Below are experts of layer 2 (counted from 0) of a mixture-of-experts language model. Rows are named router (the router's row for the expert), gate (a neuron's input weights, with its number), up (a neuron's input weights, with its number) and show model dimensions 0-255. Each number is 128 + 32 x the weight over its row's rms, rounded and kept within 0 to 255.
After each expert's rows: a language model's description of what the expert responds to; "gets" lists some tokens that make up at least twice as much of what it gets as of all text. This comes from a sample of Wikipedia text that the model never trained on. Tokens count by the router's weight.

# expert 38
router [132 157 120 166 104 174 170  90 117 112  83 150 111 132 122 156 158 134 129  98 144 109  92  95 138  81  94 153 131 159  13 146 156 100  94 158 147 147 100 114 158 161 102 182 172 180 118 123 130 184 133 129 105 148  85  82 118 190 144 118 118 136 110 116  61 207 119  99 117 110 136 191 141 102  84 100 147 127 101 146 188  57 153 108 185 134 129 168  54 199 125 163 119 138  83 133 159 132 170 142 125 141  86 150  98 151 123 152 145 152  84 144  84  86  76 102 122 152 121 113 139 162  94 142 146 157  85 116 185 119  78 146 120 135 165 137 195 157 126 107 134 185  75 128 140  81 150 132 136 151 126  88 132 140 110 110 111 166 112  95 157  90 121 178 103 101 167 183 125 123  49 109 109 106 160 120 173 144 103 137 129 100 122 144 150  93 119 146 118 113 116 145 119 163 110  72  81 103 129 135 123 176 129  97 120 140 155 162 134 196 154 128 151 156  56 137 103  89  72 176 153 184 113 119 108 106  71 128 126 102 114  86 134 125 160 127 134 133 178 134 205  81 153  84 109  63 155 126 131 144 117 158 127 193 123 154]
gate0 [115 153 132  84  68 153 105 141 181  46 181 121 151 141 171 102 100 196  99 131 107 137 164 114 166 103 138 149 108 159  74 104  81 118 181 107 147 148  91 142 172  90 117 101 144  86 132 128 158 169 147 150 162  91 131  91 180 134  30 123 106 120  99 121  97 149  93 120 114 168 113 128 124 102 147 130 144  68 120 131 175 102 114 159 122  95 149 181 139 168 129  75 171  69 180 124 108 117 182  81 164 171 127 114 130 187 157 105 127 116 172 143 150 148  61 153 108 117  94 134  93 163 143 120 164 153  99 153  97 172  99 152  69 140 142 120 196 148 124 166 117 154 124 123 132 114 149 148 160 127  74 121 195 105  73 167 142 143 150 134 133 220 171 132 146 148 113 108  85 161 116 108 136 127 176 133 120  61 162 136 185 111 169 113 100 112 172 129 124 123 164 124 139  92 118 134 123 154 125 140 125  96  92 134 148 171 153 132 161 177  96 154  49 161  55 134 133 200 160 143 102 134 104 100  81 131 114 137 106 154 136  94  96 151 101 125 145 124 162 118 158 123  88  98 142 113 106 161 196 149 110 119  83 111 205 149]
up0 [136 187 132  84  46 162  96 125 150  91 165  90 130 135 188 108  88 181 144 141 115 104 175 105 161 127 147 129 120 149  55  96  82 115 177 119 157 139  62 135 129 118 123  76 160  98 139 107 162 158 141 131 163 130  96  92 189 177  52 122 129 111 106 152 113 129 116 146  88 179 143  89 138  85 144 117 140  60 123 146 166 128 128 168 113  89 122 171 160 157 150 123 154 115 145 141 122 116 180  69 134 153 143  93 169 180 161 120 104 149 164 156 167 124  65 141  62 143  95 131  87 134 140 127 107 130  81 208 125 194  83 138 123 149 174 144 174 110  93 179  93 171 132 128 151 119 130 115 153 142  79 101 192  92 102 157 145 127 160 148 128 186 140 128 155 148 110 107  94 169 158 111 188 151 170 131 154  69 160 149 164 112 151  71 106 152 197 139  99 132 128 109 146 123 109 172 144 164 145 133  83 111  98 128 113 146 149 121 187 198 102 152  61 170  56 120 130 188 146 166  90  87 127 149 124 148 122 133 104 137 106 107  90 137 142 142 141 122 133 118  89 134  84  75 161 121 100 162 135 154 104 100  90 108 174 121]
Description: Space before numbers
gets: " ", ": ", " of ", " in ", " to ", " $"

# expert 19
router [124 200 179 127 125 164 173 173 110 111 131 128 130 139 113 138 187 185 128 147 189 131 121  67 108 161  72 114 122 116 106  43 149 110  80 124 179 165 140 112 110 164 101 142 140 130 132 131 152 143 133 159 153 113 123  28 134 104 187 102 160 132 102 123 116 160  78 159 146 118 130  93 190 124 100 106 113 127 119 153 179 150 121 147  64 114  97 154 158 189 134 107 160  71 139 127 130  91 150 145 172 104 123 113  63 121  97  61 165 130 105 102  89  77 144 132 118 135 108 135 100 125 130 110 121 140 154 138 134  99  94 160 131 104 115 173 145 121 132 130 137 137 129 113 148 109 178 105 115 106  86  93  41 139 136 132 149 120 122 119 138 133 153 104  78  96 146 180 148 130 112 104 156 115 133 104 142 119  96 151 218 121 128  82  98 147 149  92  64  65  98 148 132  94 121 133 109  75  97 178 155 108  77  72  84 106 122  95 173 177  86 119  62 129  67 122 185 117 141 102 140 173 124 107  99 119 120 183 116 142 102 130 132 157  47  99 131  55 155  72 113 143  74 194 149  96 120 176 145 138 137 121 147 191 142 118]
gate5 [106 177  87 134  86 161 161 118 142  58  75 183 134 183 164 119  89 137 143 132 113 163 151 130 125 151 117 103 117 166 151  74 124 162  86 133 107 138 169 152 126 130 119 129 129 145 106 142 118 162 154 131 119 112  35 110 182  99 154 149 132 106 113 119  98 118 186 144 177 155 121 122 114 150 148 109 182 137  90 105 124  92 127 141  97 108  92  85 106 140  59 139 154 139 132 142 123 192 111 113 164 108 186 155 120 138 106  73 165  94 133 150 134 130 140 169  72 150 126 109 146 114 109 126 120 148 110 155  73 159 146 174 171 136  81 145 125 127 164  86 122  83 137  82  69 189 145 113 164 116 115 143  71 160 157 171  75 122  88  73 192 158 133 174 167 127 133 109 136  91 148  98  91 122 175 180 187 113  77 133 134 113 108 133  86 144 131 115 101 152 124  95 161 120 100 120  86 103 119  63 111 168 104  90  87 117 116 115 230  72 166 108 166 145  97 116 122 124 117 202  98 125  85 116  60 134 174 118 146 135  72 166 159 134  77 157 140  79 119 129 137 112 167 119  24 176 114 135  92 118 149  84 134 141 106 118]
up5 [ 67 150 141 108 102 154 169 107 121  96  94 140 151 160 128  85  73 143 114 143 113  80 151 140 137 155 112 133 204 118 177 141  97 137  46 197 106 151 184 107 143 119 115 164 157 120 147 132  87 170 162 140  94 128  51 118 148 148 180 181 162 152  86 121  64 114 139 142 126 182  77 146 156 171 125 126 165 130  56 110 156  79 127 183 137 103 118  92 116 102 119 141 145 127 117 177 106 193  99  84 142  87 124 152 160 123  97 108 121 115 163 187 142 141 185 175 106 194  46 112 155 164 106 133 117 139 102 122  71 178 173 161 134 149 106  96 127 125 157  91  95  86 173 115  98  96 153  88 180  83 124 145 107 126 117 174  95 142 152 120 127 168 153 173 143 136 101 121 133 178 143 111  78 103 133 164 165  79  95 148  83 137 150 126 118 133 148 100 118 147 123  98 151 115 124 155  71  64  96  42 157 148 132 114  88 135 131  77 162  67 142 102 134 111 122 128 129 133 157 170 112 165  81 179  92 120 125 147 153 137  93 162 133 176 111 166 129 154 152 133 163 125 118 144  92 183 116  73 109  95 135  69  97 147 111 127]
Description: Foreign-name vowel pieces
gets: "as", "am", "ai", "os", "az", "iz"

# expert 45
router [167 181 193 140  89 152  93 145 139 122 128 100 125  67 184 106  93 136 123 147 188 135 118  77  89 111 142 166 124 140 113  95 188 115 103 117 122 178 139  82  91 126  91 105 141 169 117 141 153 122  86 107 150 202 155  72  99 168 191 128 146 175 188 134 123 127 130 138 182 113 137 120 164  90 107 143 119 109  68 169 157 150 182 156 105 134 171 122 146 188 146 155  61 153 125  64 141  56 105 135 180 128 144 129  94 185 113 145 207 120 171 149 192  94 103 125 161 113  99 125  25 160 159 125 122 137 118 131 133 161 120 162 157 104 167  99 144 170 104 193 119 117 129 137 130 151  78 106 142 153 147 124 126 162 149 101  66 154 113 111 146 160 153 164  84 120 109 156 120  97 130 121  96 145 148  89 160  87 119 101 118 142 134 101 155 118 117 105 113 130 113 125 145 104 128  90 104  48 159 119 160  99 100 102  81 131 148  92 156 134  92 128 125 123 170 106 128  75 103 181 190 166 121 139 148 111 168 180  90  91  87 119 115  55 139 104 100  78 153 115 120 153 126 171  98 125  81 166 146  80 125 137 170  86 126  90]
gate1 [124 109 143 121  93 128 117 153 136 162 130 122 120  92 116 207 140 149 106 182 148 126 123  84  93  86 133 132  75 146  90 127 131 113  84 110 150 148 128 172 101  88 182 115 111 128 166 162 129 130  90 153 171  55 155 133 124 144 138  79 135 121 106 124 114  90 101  78 117 135 175 103 167  82 114 117 169 151  86  97 170 112 194 168 180 130 129 152 116 150  96  62 108  85  82 104 108  90 163 136 118 109 119 128 119 130 140 129 137  68 111 174 120  57 120 111 157 162  95 119 121  96 119 154 104 157  91 138 156 134  81 141 142 179 153 127 106 129  82 167  91  65 180 136 155 154 107  49  87 149 170 118 219 163 151 119  58 157 167 186 172  91 104 174 150 145 176 125 201  96  53 213  90 166 101 118 140 105 120 115 155 106 129 139 114 147 116 110  94 147 160 132 127 142 134 126 138 125  98 125 177 177 176 150 150 166 142 134 101 166 133  86  96 168 114 175 102 113 146 141 159 104 137 134 166 128 168 144 129 100 102  82 153  85 141 206 103 102 117  82 103 137 149 110 147  72  79 192 120 112 113 104 102 165 110 106]
up1 [128 110 128 126 111 137 128 150  97 162 159 129 103  97 108 164 150 145 115 166 157 170 114 103 114  81 165 119  85 126  56 112 132 136 109 151  93 167  97 159  99  78 158 130 105 161 153 154 133 115  97 137 174  84 134 139 113 152 129 102 147 107  89 162 130  88 104  48 132 131 160 103 188  88 126  98 142 146 100 121 172  97 161 144 143 178  93 157 111 145  66  95  67  79  76 147 121  74 186  85 115 116 125 170  93 171 135 103 142  93 108 139 113  33  95  65 124 174  91 115 143 120 109 141  81 152 123 134 124 129 123 151 141 180 160 141 104 137  78 177  79  89 181 146 133 134 102  33  67 161 139 107 189 142 139 112  96 147 147 168 166 100  78 149 136 134 154 107 183  86  63 217  77 140  81  92 143 127  93 119 170 143  93 150 136 127 115 108  82 135 142 146 118 162 149 166 141  99 110 125 156 191 158 143 157 170 145 148 143 148 119  94  90 156 105 143  66 102 120 173 142 131 105 115 162 129 139 127 109 114 133  71 122  52 105 179 123  96 109  93  85 146 100 119 131 109 102 189 116 150  88 101 111 164  79 123]
Description: Mixed word pieces
gets: "u", "an", "he", "rom", " He", "i"

# expert 36
router [ 94 226 151 136  96 104 141 124 196 133 103 159 142  53 144 139 153 155 133 106 147 155 118 107 158  71 130 165 103 116 110 134 137 116 127 134 120 117 144  91 144 126 167 123 144 155 109 123 144 211 107 105 129 105 145 141 117 152 139 160 152 106 145 151 141 121  79 155 105 115 133 164 159 128 141 126 127  91  72 113 173 120 143 128 192  99 202 152 111 135 146 140 133  98 130 134 143 134 122 121 147 108  52  98  92 148  57 192 140 118 121 162 164 162  77 157 102 172  94 129 130 179 134 152 117 114 154 125  87 156  77 141 116 153 137 113 167 117 174 148  98  53 128 191 104  42 175  90 178 143 165  86 126 149 118 147 108 145 133 123 165 120 126 115 142 186 122 115  69 134 117 104 117 117  86 115  98 172 117 160 167 220  99 116 110 141 111 179  75  98 138  95 122 159 165 151 116 104 147 164 164  66  55 140 109 126 108 180  97 119 160 144 189  72 102 210 153  85  96 128 113 142 114 122 135  99 102 184 168 138 104  90  88  66 148 127  90 135  92 118 125  90 190  94 102 138 186 132 102 120 136  78 109 144 157 154]
gate0 [163 137 154 140  35 141 138  86 147 152  83  90 133  93  89  96 165 142 122 136 122 110 119 166  62 131 185 132  74 122 159 116 136 168 146 176 154 158 103 148 193  86 136 145 192 138  45 138 130 124  34 105 128 155 141 123 142 137 206 111  99 101 169 133 104 142 150 101 159 103 117 145  89 112 132 156 100 125 149 169 171 120 133  66 115 169  98 136 145  93 161 149 137 107 170  85 107 151 128 107 126 139 144 117  97 123  76  98 118 149 141 135  48 125 122 160 131 131  89  84 178 147  83 148 132 201  97 109 136 144 162 143 116 116 176 115 127 112 113 154 156 136 146 157 144  97  70  95 166  73 100 103 148 134 159  95 157 149 153 142 115 172  77 113 109 166  73 110 132 110 167 147 140 142 114 133 117 127  62 107  83  83 143 116  83  93  21 149 143 141 139 117 168 108 135  99 141 119 128 191 140 170 125 104 153  89 130  58 129  80 121 159 119 156  97 103 181 112 181 105  92 126 131 120  85 100 108  95  84 103  94  87 134 184  75 118 163 125 160 128 149 170  89 146 118 141  86 127 124 113  82 170 150  76 115 180]
up0 [141 124 140 143  64 107 167  77 190 148 135 131 158  93 117 106 162 119 117 113 131 167 101 132 113 112 152 126  83 119 127 118 114 138 142 180 159 130  52 173 182 150 132 120 140 114 107 129 123 107 134 109 125 124 148 141 126 151 195 108 138 117 192 144 154 156 178 121 192 133 114 153 106 129 127 137 118 131 128 184 138 139 122  31  59 157 143 103 139  66 181 135 116 127 182  85 133 116  94 135 125 101 163 127 100 160  85  78 103 133 157 143  36 138 108 151 124 138 137  75 168 153  91 180 146 149  73 111 132 184 154  86 164 117 170 125 100 102 139 156 123 129 123 169 194 105  80 138 159  81 100 123 131 151 185 112 125 152 137 135 138 121  41  69  82 164  92 106 133 128 169 142 158 124 121 103  86 110  96 120 108 106 149 144  67 148  25 118 121 145 144 115 157  56 166 135  80 109 149 164 162 137 113  79 121 102 116 105 128 128 132 212 151 162 157 105 163 152 140 114  43 134 102  91 146 107 132  88  98 106  98 122 136 137  70 126 156 154 144 123 162 180 129 173 122 150  73 135  97 112 140 169 153  80  99 178]
Description: Pieces after S
gets: "t", "ar", "ir", "ur", "r", "l"

# expert 26
router [136 150 202 149  92 117  78 140 127  81 117 150 105 126 107 119 137 116 120 170 157 168 150 156 104 166 173 240 123 130  90  93 169 114  84 123 171 133 117 146 121 134  98 131 120 150 102 147 181 146 170 151 145 201 203 129  94 137 132 137  89  94 103  95 120  78 122 129 128 104  67 123 149 151 111 120 138 136 146  88  88 142  80 152 130  94 111 148 119 166  97  94 100 112 110 149 162  96 159 132 148  78 123 147 153 210 122 137 140 141  83 145 151 110 158 157 103 146 161 144 157 101 165 176  65 151 112  70 123 100 163 172 141  89 185 116 194 111 168 149 104 135 189 152 119 121 136 132 103  50 151 141  99 117 143 112  33 135  86 101 176 175 183 149 123 119 155 140 176  52 108  82 126 122 183  21 107 139 152 134 128 149 153 112  68 118 118 150 144 106 100 126 144 122  98  88  87 193 148 131 158  85 102 126 116 139 129 138 139 161 142 132 185 104 123 122 132 154 105 120 148 160 126  83 123 113 131 142 123 137  84  35 140  68 148  85 158 128 109 127 145 145 131 117 156 139 114 116 176 162  95 131 170 139 156 110]
gate1 [ 94 129 172 166  77 126 100 194 172 143  71 146  48 160 148  91 143 136 126  68 159 104 111 121 134 101 105 143 101 169  87 142 185 103 166  89 113 150  89 144 173 134 146 134 155 105 116 115 119 119  54 127 135  82 213 146 162 145 187 119 164 122 114  55 133 165 162  97 161 165 148 172 124 101 118  51 137 179 150  96  88 111 183 119 130  87 171 116 108 141 165 144 139 184 176 117 114 138 158 104 127 155  42 117  94 163  69 124 108  91 109 150 143 141 180 136 119  93 126 131 121 217 146  95 133  65 126 112  61 123 179 119 113  70 152  78 104 143 171 112 107 114  98 143 111  93 119  90 103 118 137  73 146 145 134 135 168 147 165 134  96 153  65  90 133 111 109 115 105  80 134 130 145 143  96 108 100 123 172 138 141 141 153 131 116 133 146 147 142 165 111 112 116 128  83 103 116 124 117 127  98 127 172 179  95 137  44 141 185  82 167 118 124 168 156  77  95 108 162 100 170 143 116 108 127 177 158 108 103 138 122 142  99 134 148 117 138 158 131 122 137 136 178  74 170 172 183 139 136 142  75 118 138 168 173 134]
up1 [101 102 161 138  69 155 100 165 168 135 103 112  73 178 173  75 173 116 122  85 167 127  80 144 137  95 110 163 103 161  86 160 220  64 159 105 126 143 107  95 171 135 163 158 137 106 122  99 134 148  89 171 144 107 199 158 148 122 161  95 161 130 137  46 129 142  98 101 145 157 129 138  90  92 162  72 145 175 128  80  99  95 151 121 125  74 164  85 100 121 103 134 127 159 174 112 139 165 183 125 127 128  34 141  83 158  84 101 121  98 100 158 147 165 183 120 132  72 127 106 115 183 166 111  72  92 148  87  87  84 140 143  98  97 127 105 149 140 165 142  90 110  63 106 101  57 126  79 132 125 122  93 163 140 152 123 172 170 141 118  97 141  72 102 134 115 108 116 148 104 140  93 144 112 109  96  61 134 164 142 143 135 130 134 109 120 134 170 128 154  94 108 123  96  97 121 129 142 117 157 157 127 162 182 103 134  50 146 197  98 122 103 123 175 155  64  77 160 159 100 159 150 108 153 134 148 146 125  80 115 128 151 118 139 109 153 121 179 147 112 125 142 123  72 169 192 160 144 115 143  77 129 141 168 170 131]
Description: Sports table headers
gets: " |", "0", " ·", " | Team", " | — | —", " Total"

# expert 16
router [141 133 133 130 139 158 108  77 127 143 103 158 173  53 129 167 122 139 122 130 178 157 127 104 156 150  84 190 160 103 123 111  87  87 102 136 120 211 158 166 171 169 147 129 199 129 111 165 118 151 131 175 108 132 121 120 140 125  80 132 107 153 159 143 181 217 131 115 129 143 129 138  91 110 124 106 149 107 108 167 122 101 163 170 171 173 148 131  94 158  84  74 142 134 121 109 163 142  77 163 141 113 138 155 127 120 137 203 149 102  55 141 100  69 145 103  53 114 128 130 120 110 106 143 139  57 161  93 137 129 123 128 206 109 134 122 126 172 125  40 133  97 129 160 115  84 130 127  74 175  98 122  88 119 153 118 161 184 151 115 213 123 163  97 131 112 182 198 151 154 163  93 132 123 125 101 172  92 132 116 134 137  95 110  99  86 106 120 122 146 156 167  96 124 108 116 141  96 144 112 129 162 138 171 101  83 131  71 113 176 108 130 137  62  87 203 164  98 163 163  85 111 141  99 118  81 152 168 103 136 122 135 164 115  76  56  94 111  98  90 154  90  82  97 134 115 156 122 188 120 122 115 112 150 132 150]
gate0 [138 139 105 115  95 114  65 119 150 151 101  99  92 161 144 165 129 153 135 204 169 157 173  99 128 116 150 147  93 106 128 144 112 159  89 132 112 195 174 189 126 125 119 164 162  57 201 167 158 115 139 169 110  92 132 137 113 112 131 103 144 154 121  96 145 119 119  75 142 148 110 120  87  94 102 124 105 203  91 133 110 120 157 144 125 119 147 103 121 164  96 118 178 120 118 124 191  94 122 162 160 116 104 123  94 138 120 165 128 143 149 115  95  89 145 123  69 148 184 138 177  97 106 131 105 134 108 120 187 184 144 172 161 140 178 174 150 147  93 103  95  98  82 114 168 129 127 109  70 141 109 174  61 144 145 144 100 115 142 167 164 179 180 131  99 111 163 116  88 134 142 101 188 165 110 101 141  17 148 128  99 161 112 144  97 128 115 142 125 171 117 153 193  95 131  91 109  94 125 133 144 126 130 181 143 168 171 121  65  99 114 168 105  75  93 147 133 126 160  56 184 144 128  22 135  26 190 150 163 148 126 109  84 126 119  88 122 147  96 121 129 124 133 119 110 102 134 123 134 136 130 103 115 184 114 131]
up0 [129 137 133 122  43  64  76 107 182 150  99 124  87 149 131 125 114 132 124 213 169 153 161  80 174  96 154 131 102 141 153 113 124 146  72 142 127 162 166 199 120 119 160 145 139 127 219 156 175  75 103 144 106 112  97 134 127 147 126  84 121 150 149  84  95  93 107 124 166 186 107 133  83 140 111 120  82 212  93 109 105 143 146 137 144  89 188  82 103 174  60 103 148 142 100 116 168  83 154 164 118 152  84 114 102 135 118 125 157 160 144 142  79 130 102 136 107 141 174 136 167 111 118  92  91 129  96 102 157 186 106 139 126 115 144 160 116 136 105 114  87  86  96 105 143 123 115  94  63 168 146 153  87 163 112 130 100 113 119 161  91 156 196 119 124 122 135 137 106 149 134 104 157 162  93 104 156  52 115 103 100 110 130 119 134 128 132 172 133 165 100 132 184  62 128 125  99 112 107 137 169 137 138 197 132 127 167 170  53  72 125 125  93 110  89 164 153 117 181  84 165 146 159  63 116  39 196 126 134 138 136 112  97 139 147 115 135 157  89 126 100 130 155 138 128  84 158 132 109 166 128 126  68 165 108 130]
Description: Career prepositions
gets: " in", " in the", " for", " for the", " of the", " at"

# expert 7
router [180 129 136 172 120 127  94 173  88 153 115 182 112 117 109 115 124 168 161 144 148  97 102  59 129 127  90 181 155 123 105 141 128 109 144 172 137 117 131 143 148 108  99 133 199 111 146 127  82 111 173 119  81 182 196  71 137 161 173 106 189 113 162 132  87 144 102 170 151 116 149 142 139 152 119 124 193 108 108 152 140 171 124 189 181  85  83 141 138 112  66  78 152 116 151 113 109 122 100 148 160 107 126 144  62 140 134 203 124 156 120 132 127 152 110  88 127 121 134 100 125 201 115 189  99 133 148 136 115 117 175 169 129 119 117 187 179 165 152 125 118 158 160 116 152  89 145  70  69 137 163 111 104  92 131 137 141 237 116 123 130 154 186 145  78  77 115 204 164 110 107 128  74 162  81  71 118 102 103 189 172 120 103 139 128  83 121 114  81  92  59 193  81 156 124  79 136 122  94 140 142 154 131 114 151 158 159 170 139 173 130 148 174 135 137 129 175 170 135 156 195 153 160 132 152 127  95 122 149 137 132  96 130 162 135 117  87 103 133  98 111 152 145  85 128 169 143 156 160  99 161 151 144 149 140 130]
gate0 [155 161 163 123 149 126 163  50  71 163  65 151 123 154 174  93  97  86 107 146 120 168 118 152  71 112 127 130  85 132 131 115 140 171 108 107 129 129 141 132 159 140 106 101 126 130 132 139 119 126 144 211 152 124 161  93  76 128 114 126 137 128 157  56 132  95  94 190 102 112 133 157  89 122 154 157 178 151 118 159 115 177  66 103  85  93 103 123  89 114  67 140 106 124 111 149  93  71  87 108 157  92 120 156 126  65 130 189 157 154 140  93 149 122 150 134 100 117 154 116 102  80 159  87 178 106 129 130 123  77 105 111 125 153 105 133 130 149 187 179 113  78 111 140 146 177 110  93 112 126  97 110 146  83 144 150 140 153 123 171 137 148 124 162 147 131 188 181 105 144 103 110  59 105 114  99 154 129 118 103 102 153 121 149 180 122 183  78  90 110 203 126 193 150 140 113 164 101 132  83  99 125  60  77  82 207 141 108 147  84 105 141  95 117 102 153  91 127  97  89 132 136 104 138 120 143 105 156 191 152 120 108 164 133 168 122 121 130 149 149 128  73 193  88 125 140 155 154 141 203  74 171 211 125 132 176]
up0 [132 146 134 130 150 139 153  86  42 190  60 149 101 150 165 100 106 103 129 135 149 162 123 182  66 138 140 135  68 139 114 134 134 158 104 119 135 131 143 143 162 120 137 117 121 127 130 124 109 165 156 184 156 108 148 114  94 149 117  91 126 141 145  94 118  77 107 170 106  97 155 161  78 125 149 158 180 130 107 128  88 144  72 114  85 136  80 117  78  99  86 142 100 147 126 136  91  73  89 137 180  90  94 176 136  68 120 172 131 148 124  81 142 141 136 114 105 149 164 106  85  71 170  82 191  75 104 129 123  75 115 117 112 148 135 151 133 136 169 193  84  80 106 115 138 175 112  94 156 164  90 107 181  87 139 156 151 131 135 158 131 164 120 173 164 136 178 173  95 144 111 103 110  90  92  94 143 133 107  73  99 149 108 140 196 151 164 120  82  99 192 123 212 146 113 138 150  90 132  76 126 116  69  60  93 191 133 128 125  63  89 125 140  85 136 132  96 149  76 100 138 111 112 152 150 130 121 138 186 147 129 151 165 142 177 148 102 117 141 112 142  74 176  92 125 151 162 134 168 196 105 170 191 121 130 154]
Description: Sentence-ending periods
gets: ".", "s.", "es.", "er.", "ing.", "ed."

# expert 27
router [ 81 173 136 136 142 199 107  69 107  86 117 145 149 125 111 155 147 105 158 149 110 133 146 129 148 124  71 136 128 152  85 111 153  99 135 199  93 152 156 159 158 112  71 111 137 174 136 116  93 169 146 125  86 143 140 139 139 203 123 141 153 144 184 138  79 180 123 145 165 173 122 113 108 163 121  98 156 133  67 116 199 167 125 117 180 110 144 147  86 147 158 149 117 158 110 147 124 115  78 168 173 117 129  87  67 163 134  99 164 113 116 111 165 110  63 135  84  92 103  49 151 154 103 111 118 166 128 121 155 190  98 135 106  63 143 129 153 116 118 146 151 132  84 148 127 127 150 140  96 160 120  65 121 159 152 112  99 151 163  59 148 116 124 205 110 132 155 179 151 100 109 121  91 119 110 136 121 148 118 127 138 115 137 131 131 146 118 165 134 146  72 210  86 109  45 118  86 154 132 145 162  85 118 149 140 125 118  94 129 155 138 160 142 148  63 121  97  96  69 162 111 145 114 123 186  89 124 247 159 124 120 116  92 113 145  94 115 126 120  88 147  77 110 105 160  62  80 131 197 147 134 142 148 164 177  99]
gate0 [159 191  92 162  74 113  86 133 134 131 108  46  78 141 126  78 137 157 107  76 157  97 124 127 157 107 143 136 112 150 124 144 125 187 132 130 130  79 133 122  96  84 124 144 126 136 154 140 155 135 163 139 131 161 131  79 168 116 147 172 142  97  69 173 146 121 186 108  63 146 112 203 210 107 197 205 115 149 115 129 129 102 108 171 140  98 196 167 102 153 107 181 133 111 160 101 105 146 149 145  95 189 134 127 188  71 124 144 110 164 152  92 154 137  56 107 128 124 185 145  81 135 133 157 150 178  79 129 150 153  85 132 127 102 150 159 152 114 137 121 132 113 139 162 110 149  86 166 196 170  90 111 106 156 118  94 129 164 141 189 132 144 124 173  93  99 206 101 136 146  80 103  96  67 141  99 201 104 148 121 102 113 146 109 139 156 155 164 128 118 134  93  63 165 182 119 139 165 149 114 173 130 160 145 127 135 143 100 120 168 130 190 155 103 151  88 128  92 147 122 115  85 121 107  99  92 108  90  67  77 129 153 143  86 126 134 100 102 125 108 139 107 161 118 129 133 148 112 104  90  80 106 206 131 147 149]
up0 [171 200  93 139  76 135  81 133 158 127 129  20  78 128 131  94 131 131 109  78 167  91 135 104 183  98 145 151 103 142 131 115 109 182 155 148 113  67 103 137  99  67 105 156 109 148 139 133 163 126 141 117 102 156 135  53 181 116 136 168 167  90  96 169 150 125 182 109  78 169 114 200 187 101 172 181 114 135  81  98 131 100  94 170 131  80 194 142 121 179 114 219 119 120 141 112  89 162 117 144  94 168 130 156 165  77 126 133 118 150 127  91 161 160  55  93 119 118 167 128  70 129 130 120 144 168  86 156 121 169  73 138  96 112 146 180 142  94 154 137 130 111 125 171  88 154  82 159 179 183 100 101 116 160  98 102 127 156 118 148 104 119 132 179  68 114 202 133 130 148  98  74  98  85 135 108 168 112 126 115 111 108 104 135 164 140 156 157 126 120 153  97 100 176 187 119 135 151 134 139 182  99 179 131 139 126 133 147 106 152 128 155 152 114 143 104 121 107 155 120 121  84 114 125 111  86 115 101  76  95 131 175 110 137 116 107 111 104 142 141 152 110 147 119 147 142 140 114 101 114 100 117 229 161 157 153]
Description: Commas in dates, lists
gets: ", ", ",", " | ", "; ", " September ", " June "

# expert 20
router [123 190 114 133 114 132 111 102 150  96  72 114 124 112 177 133 137 121  93  75 201 156 141 122  70  75 149 176 178 134 117 131 179 135 143 173 105 109 117 127 201 177  81 110  83 161  80 100  61 173  99  79  75 147 193 146 129 172 159 123 139 126 115 173  85 136 174 115 183  85 104 141  97 133  95 156 142 118  98  99 158 122 171 155 156 134 206 121 140 166 159  82 118 158  86 162 150  95 142 115 115 116  85  83 134  95  63 156 116  84 101 130 146 127  73 125 111 111 121 118 138 151 108 105 107 129 114 109 142 106 109 198 125 113 139  76 148  78 158 111  19  70 147 171 127 130 116 107 104 117 129  84  86  94 132  87 171 146 168 101 162 167 144 116 161 119 156 117 125  97 180  72 119 127 145 146 135 113 107 133 118 198  83 137 128 135 142 161 138  93 133  63  96 150  35 130  89  83 125 115 150 145  65 131 109 140  96 122  63 102 129 156 146 111 132 165 135 171 110 152 128 126 129  95 174 116 109 130 157  79 127 148 142  62 150 133 127 152 119 118 137 131 152 113 105 122 114 127  81 143  61 141 184 143 130 123]
gate6 [186 118 158 150 140 177 135 120 156 148 128 169  97 172 135 153 114 138 148  72 186 132  92 136  94 172 159 180 141 134 138 210 152 153 140 144 146 125 103  84 155  78  95 131 145  85 159 123 149 140 100 103  80 125 154 140 112 190 129  96 183  56  87 176 109 144 153 127 156 123 118 129 134  45 134 135 156 134  65 169 120 100 155 147 105 117  85  99 106 158 140 127  82 133  77 147 100 136  99 150  99 151 149 155 137 138 106 118 128 118 127 109 129 104 143 152  47 176 106  97 132 133 135 132  81 124 115  75  84 168 106 102 144 138 173  62 147 127 122 105 101 131 103  95 161 140 114  98 115 124 104  87 124 104  90 146 123  99 170  47 168 106 104 123 164 147 120  76 173 113 101 119 154 220  73  96  74  80  95 116  88 161  90 159 117  94 134 151 153 131 135 136 125 100 115 109 130  59 147 163 112 113 116 104 159  88 149 126 104 129 183 128 122  65 176  81 122 133 143 161  98 133 130 149 176 152 110 161 131  65 190 115 147 103  84 125 156 139 112  42  92  78 132 106 162 150  87 124 141 105 110 116 116 227 170  93]
up6 [161 145 147 169 138 133 167 105 165 155 115 180 122 150 136 137 101 142 156  79 191 130 109 125 118 179 158 149 135 125 155 184 158 140 150 139 161 121  86  80 175  91 105 161 136  95 191 119 130 157  79 112  93 125 170 117 143 165 159  92 162 110  93 197 117 113 142 157 182 131 124 101 107  79  78 141 151 151  94 162 136  91 130 152 112 113 110 111 134 164 157  98 114 132  81 183 132 134 114 129  81 164 154 160 131  91 112  89 114 106 131 129 143  88 119 151  78 175 126  98 137  90 128 140 123  97  87  50 105 135 132 117 158 150 205  90 123 154 111  81  90 173 101  95 161 158 116  63 109  80  93  93 126 129  88 145 131 105 140  83 147 150 124 134 179 141 127  99 148 116 126 116 108 220 113 119 104  80  95 138 107 148 120 182 114 123 168 119 167 126 113 127  85  88 143 100 102  61 120 141  91  90 119 120 177  94 153 126  51 139 179 126 127  71 153  72 122 111 117 170 118 124 107 140 202 130 124 152 104  45 198 124 182  83  78 114 121 142  77  43 107  88 121 156 158 149 103 144 131 100  96 109 144 203 152 112]
Description: Pieces after initial J
gets: "an", "o", "u", "on", "ol", "or"